Experts of a small language model: 48 experts in each of 11 layers, 64 SwiGLU neurons an expert.
Below are experts of layer 2 (counted from 0) of a mixture-of-experts language model. Rows are named router (the router's row for the expert), gate (a neuron's input weights, with its number), up (a neuron's input weights, with its number) and show model dimensions 0-223. Each number is 128 + 32 x the weight over its row's rms, rounded and kept within 0 to 255.
Before each expert's rows: a language model's description of what the expert responds to. This comes from a sample of Wikipedia text that the model never trained on.

# expert 26
Description: Punctuation and separators. Table pipes, commas, semicolons, colons and closing parentheses or quotes ending clauses, e.g. south; it has, 7–6, 6–7, | in tables.
router [122 124 120 169  85 118 153 165 156 116  91  91 151 149 156 112  86 153 117 102  93 101 162  65 107 164  59 139 115 111 155 113  93  95 100  86 122 157 111 112 154 154 112 169 144 130 113 100  40 109 102  99  98 139  89 160 134 139  97 123  98 150 108 112  62 173  70 106 171 108 144 151 105  97 138 167 147 100 153 130 138  81 176  76 106 181 147 169 150  87  81  99  68 118  91 110 193 106 178 103 105  93 101  76 117 120 173  79  99 140 153 143 155 119 145 103 106 140 156 185 176 105 165 100 168 166 106 119 154 176 168 167 181 106 165 105 112 160  88 120 148 108 124 141 152 129 192 191  95  85 108 121  99  69 117 109 155 118 104 157 163 147 155 140  98  95 109 147 107 107 158 119 165  93 126 132 102  71  92  76 108 105 156 163 109 144 148 175 114 116 111 177 102  92 141 195 137 145 148 164  64 143 195 128 158 150 162 129  96 120  95 142  85 174 162 142 169 142 110 152  70 166 136 110]
gate0 [157 149 109 149 114 115 176  91 139 178 108 104 175 156  80  89 187 192 185  93  60 105 149  95  61  98 136 149 145 113 175 129 121 100 149 116  90 216 132 136 124 190 109 135 171 126 180 138 112 103  80 141 147 128 139 109 152 114  93  99 145 141 199  66 132 110 141 142  88 135 150 101 138 142 163 159 104 131 161 159 121  62 176  96 104 179 118 117 145 103 117 163 130 127  82 174 159  82 185  82 122 120  83 149 117 132 116  58 149 119 186 111 109  50  80 115 136 159 110 152 119 131 111 100 114 156  90 130 139 172 109 101 132  48 108 127  90 120 191 128 138  64 159 126  81 148  94 109 115 139 148 114 118  86 100 165 106 159 164 135 188 128 179 165  99 140 128 132 158 125 190  99 153 153 174  66 122 140 117 142 139 146 135 140 107 137  90 102 137 117 151 149  58  99 120  88 150 141 154 107 105 135  96 143 123 147 104 120 111 154  85 137 171 150 123 145 169 208 111 141  99 175 112 146]
up0 [134 155 125 127  95 186 105 153 139 149 112 123  70 110 119 111 142  88 157 168 123  99 152  94 138  71  92  82 123 164 196  83 159 113 159 105 135 154 136  97  81 116 111 157 148 146 143 157 112 138 113 222 155  86 186 148 148  95 126 142 107 133 149 146 165 125  78 123 109 161 141  82 114 116 120 161  77  32 142 136 133  93 137  95 191 121 122 152 141  99 132 105 102 176 141  94 123 112 202 110  98 113 107 138 134 131 146 118 110 116 157  76 172  78 106 137  78 205 105 103 129 180 140 116 165  61 166 177 126 179 136 154 122 114 143 200 115 146 203 140  95 117 178 120 193 133 115 151 151 122 194 145 126 148 144 139 112 142 158 170 116 147 120 146 103 125 122  98 184  75 196 119 149 133 157 144  85  83 164  81 120 105 109 112 163 157  89 115 103 105 140 151  92  66 105 134 147 104 111 140 123 144  35 145 120 109 143 190 119 147 169  77 163  86 109 161 140 142 113 137  88 145 115 128]
gate1 [159 168 153 132  99 153  78 124 105 106  90 128 133 100 182  91 134 127 120  76  97  94 135 138 156 107 158  87  90 126 132  90 118 132 157  61 165 145 113 131  97 105 123 152 177 154 113 115  71 156 106 118 117 134  98 138 161 116 111 128 101  98 168 141  98 161 120 116 127 111 161 168 140  89 130 139  61 178 131 121  68 117  87  53 129 157 148  84 170  69 135 141  51 120 149 136 232 136 134 169 171 149 127 178 145 117  86 162 139 132 167 132 137 152 130 150  76 102 234 114 149 115 128 141 134 162 180 162 178 208 155 158 133  92 112 112 149 118 120 125 124  77 137 126 154 190 181 225 112 112 123 125 152 149 138 113 140 107 135 145 121 136 146 116 130 155 145 144  75 119 125  74 113 136 115 146 129 132 103  97 115 138 132 161  79 147 161 159  97  87  69 112 126 181 100 171  95 121 141 170 129 151 197 137 126 139 165 159 121 155  57 111 157 163 178 123  66 122 119 165 120 163  93  83]
up1 [ 79 116 148  83 169 106  53  93 140 184 136 139 135 153 147 128 167 110 136 127 158  96 103 130 107  77 116 155 118 181 171 115  84 155 114 105 164 123 162 115 152 143 132 171 108 138 126  94 131  64 126  51  82 207 134  99  91 201 101  64  89 132 110 109  78 135 163 136 170 144 149  95  95 106  98 137 102  86 158 112 124 107 138 142 117 102 165  83  94 116 161 144 148 158  86 107  93  60 137 140 158 189 102 129 133 155  86 220 110 125 107 128 101 116 170 153 135 102 133 126 120 141 160 123 157 127 148  65  85 129 191 123 104 177 159  91 114 161 156 202 152 167  88 129  79 107  81  83 168 177 115  82  80 154 105 162 156  98 138 113 132 135 122 140 102 150 125  92 165 136 153  92 129 162 104 100 104  97 125 134 115 136 136  68 126 120  70 137 176 162 118 124 181  80 111 119 146 138 107 109 124 135 150 111  83 116 114  90  84  95 171  75 105 146 123 156 113 167 111  73  91  94 140 189]
gate2 [ 86 113 169 153 147 109 114 199 148  73  79 135 150 134 120  76 161 128 144 122 106 136 161 162 156 159  80 130 127  79 107  86 141 135 102 114 137  70  83 146 117 131 174 150 135  93 122 129 100  65  99 159 110 167 195 154 171 157  74 104 124 138 138 132  79 123  64 162 113 108 112 140 135 121 181 118  92 157 135 171 100 117 214 123  91  66 128 157 151  84 153 111  92  97 151 143 173  96 110 131  71 141 125  87 162 167 156 121 118 137 137 127 115 100 111 130 117  99 163 150  72 132 122 170 122 125  90 167 145 176 129 128  94  84 155  86 114 131 136 110 169 172 148 121 172 137 160 170  76 118  86 160  68 119 170 137 124  72  91 136 144 136 132 107 109 140 120 165 121  93 129  78 172 121 170  83 126 121 100 141  85 151  83 226  93 152 180  78  95 150 140 169  72 160  61 129 114 149 131 174 142  94  86 136 126 168 138 105  97 154 114 116 102 211  94 138  67  93 109 100 117 118 153 120]
up2 [153  83  79 124 131 138 153 119  69 114  60 109 180 137 210  65 147 103 163 100 111 155 169  91 125 177 132 140 116  90 145  98 142 164 151  80 107 176  94 148 124 119 183 128 122  77 129 177 128  86 120  94  99 136 193  94  85 139 130 114 157 118 147  81 141 144 149 177 117 146 109 130 107 134 131 104  66 177  85 151 136 103 177  98 134 132  73 132  95 152 125 111 175 145 153 102 101  80 113 129  42 119 121 104 141 130  82 147  80  97 170 133 143 121  81 115 107 106 113 203  46 103 150 160  90 167 130  92 105 111 159 168 103 162 139 103 154 159 142  83 118 166 164  91  99 125 181 151 141 133 151 163 107 142 233 108 103 145 164 140 157 134 151 134 131 146 103  80 130 127 118 161 208 159 151  77 152 108 110 134 118 146 126 141 119 162 105 106 135 147 154 185 130 135 148 130 130 181 160 122  85  81 129 129 116 111 153 114 162 136 108 123 155 161  91  76  68  96 135 112 126 200 168 159]
gate3 [115 151 138 149 152  85  52 124  84 110 143 146 101 147 132 125 153  82 137  88 121 109 112 100  99 186 183 157 131 202 125  80  92 159 134  96 113 160 178 113 171  87  81 119 199 109  88  94 146 129  89 105 145 136 108  75 121  96 159 149  95 134 137 106 159 120  93 103 160  70 133 147 124 128  64 107 102 121 137 142 175 104 158 123 111 183  87 128 134 112 146 139 126 138 129 112 129  89 137 119 168 191 157 185 116  93  92 171  95 126 131 143 140 154 177  98 116 118 106 141 120  87 158  85 110 158 160  73  97  82  77 179  90 143 127  93 127 109 169  99 142 112 111 116 144  85 127 152 102 116  65 158  68  89  70 201 103 115 141 160 129 130 104 109 105 141 126 183 101 104 123 133 128 175 179 131  99  90 126 153  79 170 135 145  72 132 107  82 120 113  80 121 157 128 100 109 172 151 177  78 160 113  83 154 171 184 160 158 164  82 105 176 164 173 150 140 101 184  90  86 132 100  64 137]
up3 [176  97  92 148  93 184 156 176 114 119 118 163 120 148 187 137  80 163  86 143 135 130 125 116 114  91 133 112  82 126 100 115 158 151 110 127 109 154  97  82 140 122 144 106  87 161 154 184 111 119 134 138 169 106 113 131 106 129  95 120 210 110 111 183  72 135 119  90 119 142 167 148  73 102 155 136 136 148 139  99  86 159  62 120 124 133 145 106 145 158  99  93 139  80 103 156 163  78   0  78  90 116 145  72 129 130 134  73  60 127 127 133 122 128 118  98 165 155 134 109 173 137 157 160 134 123 114 174 173 188 141 117 128 127 157 144 110 140  83 127 162 133 122 158  90 124 172 150 156  96 187 166 135 108 141   0 177  92 116 159 136 162 172 193 134 110 107 119 156  97 156 134  93 158 105 124 176  88 141 132 151 131 163 103 121 131 153 162 141 125 145 120 122 149 123 116  98 135 127 128 129 135 136 187 154 103  80 124 116 125  90 104  79 102 102 110 121  75 153 212 149 123 166 135]
gate4 [ 57 146 147 191 122 110 150 163 121 121 106 148 132 174 120 151 126 112 103 101 141  43 130 126  92  88 178 103  64 134 127  85 104  90 101 124 132 165  80 212 142 139 126 117 123 120 144 109 127  70 147 143  98 130 108 107 136 153 157 101 120 123 106  96 155 118 138 158 118 140 151 151 127 128 108  88 147 115 159 183  94 122 108 147 113 129 209 162 151 139  79  97  73  48 122 168 201 132 163 120 129 114 130 111  82 152 102 117 119 122 113 158  92 129 110 160 175 110  80  77 107  83 136  88 136 105 124  62 106 161  93 167 193 113  80 128 198  98  42 111 107 144 130 141 139 107 171 148 116 171 172  87 118 130 136 112  52 172 134 116  73 146 112 151 164  47 132 139 139  91 150  99 145 130 134 175 152 121 107  81  94  93  97 104 109 116 122 149 115 117 112 163  70 130 175 158 131 100 133 158 134 104  88 153 144 197  63 126 111  66 149 110  98 126 119  96  94 156 103 140 117  91 135  88]
up4 [138 150 133 121 128 149 123 132 152 139 188 102  97  66 124 176 118 108  94 113  96 169 163 143 103  95 143 192 140 119  95 152 105 119 232 123  91  37 141 117 123 110 156 132 143 162 166 138 122  99  71 151 148 151 135 163 124 109 123 111 111 122 154 123  77 128 111 134  73  91 185 143 140 155 171  56 140 168 120  95 103 127 172 154  79 124 129 131 122  89 140 169 145 100 157 159 109  66 112  80 129 178 158 115 141 103 137 106 143 106 155 143 126  77 101 103 118 139  89 130 210 127 174 179 144 143 107 109 157 125 123 118 127 169 166 143 154 132 122 128 177 110 196 104 139 130  98 170 220 128  91 135 168 108  72 115  99 141 135  59  86 172 138 139 136 122 177 161 193 161 109 180  90  91  65 144  94 161 117 136 142  76 144  91  94 187 110 146 136 113  54  91 158 101 106 105 159 139 129 155 144 122 134 101 150 158 109 124 170 136  72 165 115 179 150 139 128 116 165 147 155 159 166 166]
gate5 [126 121 141 179  94 134 184 118 151  86  82  99 126 105  72 120  74 191  97  83  90 189 164  99  98  86 114 141  99 120 150 159 102 120  94 100 111 155  80 169 153 163 122 139 114 112 144 128 122 137 146  90 136  76 106 193  83 160 124 128 141 144  69 179  87 137 109  86 135 109 142 175 171 166 109 106 136 135 154 127 122 109 103 164 119 174 166 101 165 101 103 121 123 115 135 145 161 100 115 113  82  84 114 124 136 137  81  90 110 192 170 141  78 130 181 124 136 177 127 111 108 152 148 121 170 153 130 125 135 183 166 174 128 115 112 122 131 168  87 143 123 146 128 164  92 100 199 174  96  72  67 159 125 139 134  97 171 135 108 112 155 176  98 123 109 143  72 163 131 159 131  88 142  58 164 172 131 142  68  67 128 116  96  72  65 142 158 162 142 102 123 106 147 102 129 137 145 120 129 179  84 124 129 141 216 130  90  47 116 103 104 142 110 113 118  96 154 165 170 139  91 105  57  84]
up5 [ 65 102 153 115 161 103  88 159 127 165  86 136 141 137 181  84 130  87 152 175 124 117 108 122 105 191 140 126 146 107 117  94 166 133 105  85 137  96 148 137 128 119  96 137 182 123  66  83  65 182  78 108  88 165 140  81 206 114 128 169 151 158 173 135 138 137  91 209  95 108 157 144 118 104 157 160  99  83 169 137 137 136 140  76 137 126 166 166 119 108 105 154 157 141  99 133 118 233 145  79 139 171 132 103 124 110 166  65 119 162 150 132 154 161 143 115  83  88  68 141 134 105  96 119 120  94 139  50  99  83  93 113 125 133 119 159 110 126 132  61 112 144 138 123 100  65  85 110 144 155 121 131  85 136  86 119 129 131 113 145 118 156 120 127 103 100 163 107 178 104 168 139 189 106 152 103 108 132 131 160 167 156  71 129 176 137 179 105 134 179 107 155 124 163 136 152 151 159 135  85 133  58 104 149 100 104 189 194 128 138 125 130 180 105 166 131  73 103 109 100 155 159 123 174]
gate6 [ 70  72 107 149 100  83 163  61 163  86 152 131 140 111 110  72 125 144  67 108 119 135 143 134 101  96 121 144  71  94 203 102  80  84  88 150 145 143 107 129 120 103  69 111 112 111 144 134 124 124 118 122 112 104 127  93  70 135 110 156 168 140 112  68 109 129  92 143 133 188  99  67  52 175 120 128 121 153 160 162 164 144 131 175 113 138 160 114 129  89 146 112 101 103 112 138 181 169 125  52 140 159  92 136  66 146 105  96 134  86 122 120 123  72  98 150 125 155 165 181 144 117 116  95 178 130 130 118 157 187 151 100 143  95 113 164 137  98 143 122 171 131 122 181 153  97 173 146 119 125 137 147 139 124  44 123  68 138 100 147 123 156 161 154 106 140 132  92  98 100 118 145 129  71 103 106 136 137 114 169 102 118  94 109 113 137 205 112 172 135 108 203 174 110 123 105 143 121  80 181 142 123 178  75  99 114 154 144 115  76 130 185  49 148 170 130 164 157  73 153 108 134 151  88]
up6 [ 98 153 146 189 148 179 127 156  78 158 146 132 174 146 165 158 125 170 179 116 102  91 111 144  98 142 159  83 125 128  91 162 205  74  75  82 126 133 100 133 126 163 126 120 167 141  97 102 129  89 152 159 115 124 124 136  94 152 135 163 140 144 143  47 127 105 122 165 101 113 142 198 132 106 155 128 146  73 152  76 173 109  87  71 168 112 102 154 138 142 165  78 179  65 126 113 153  61 137 179  96 133 173  86 122 106 126 153 155 117 172 116 171 149 107 106 143 132 152  69 126 145 140 109 200  69 115 130 128  86 137 161 174 169 141 123  86 150  83 142  95  97 159  92 141 160  81 101 136 172 124  95  77 129 124 128 179 130 104 195 136 150 157  89 192  82 131 152 152 107  91  85 102 107 134 123 144  80 161  83 135 158 179 125 126 166 100 132 122  78 168  67 119 146 105  96 137 185 120 129 131 153 133 134 195 119 127 146  90 144 107  69 164 116 136  78 107 123 136 114 126 114  57 125]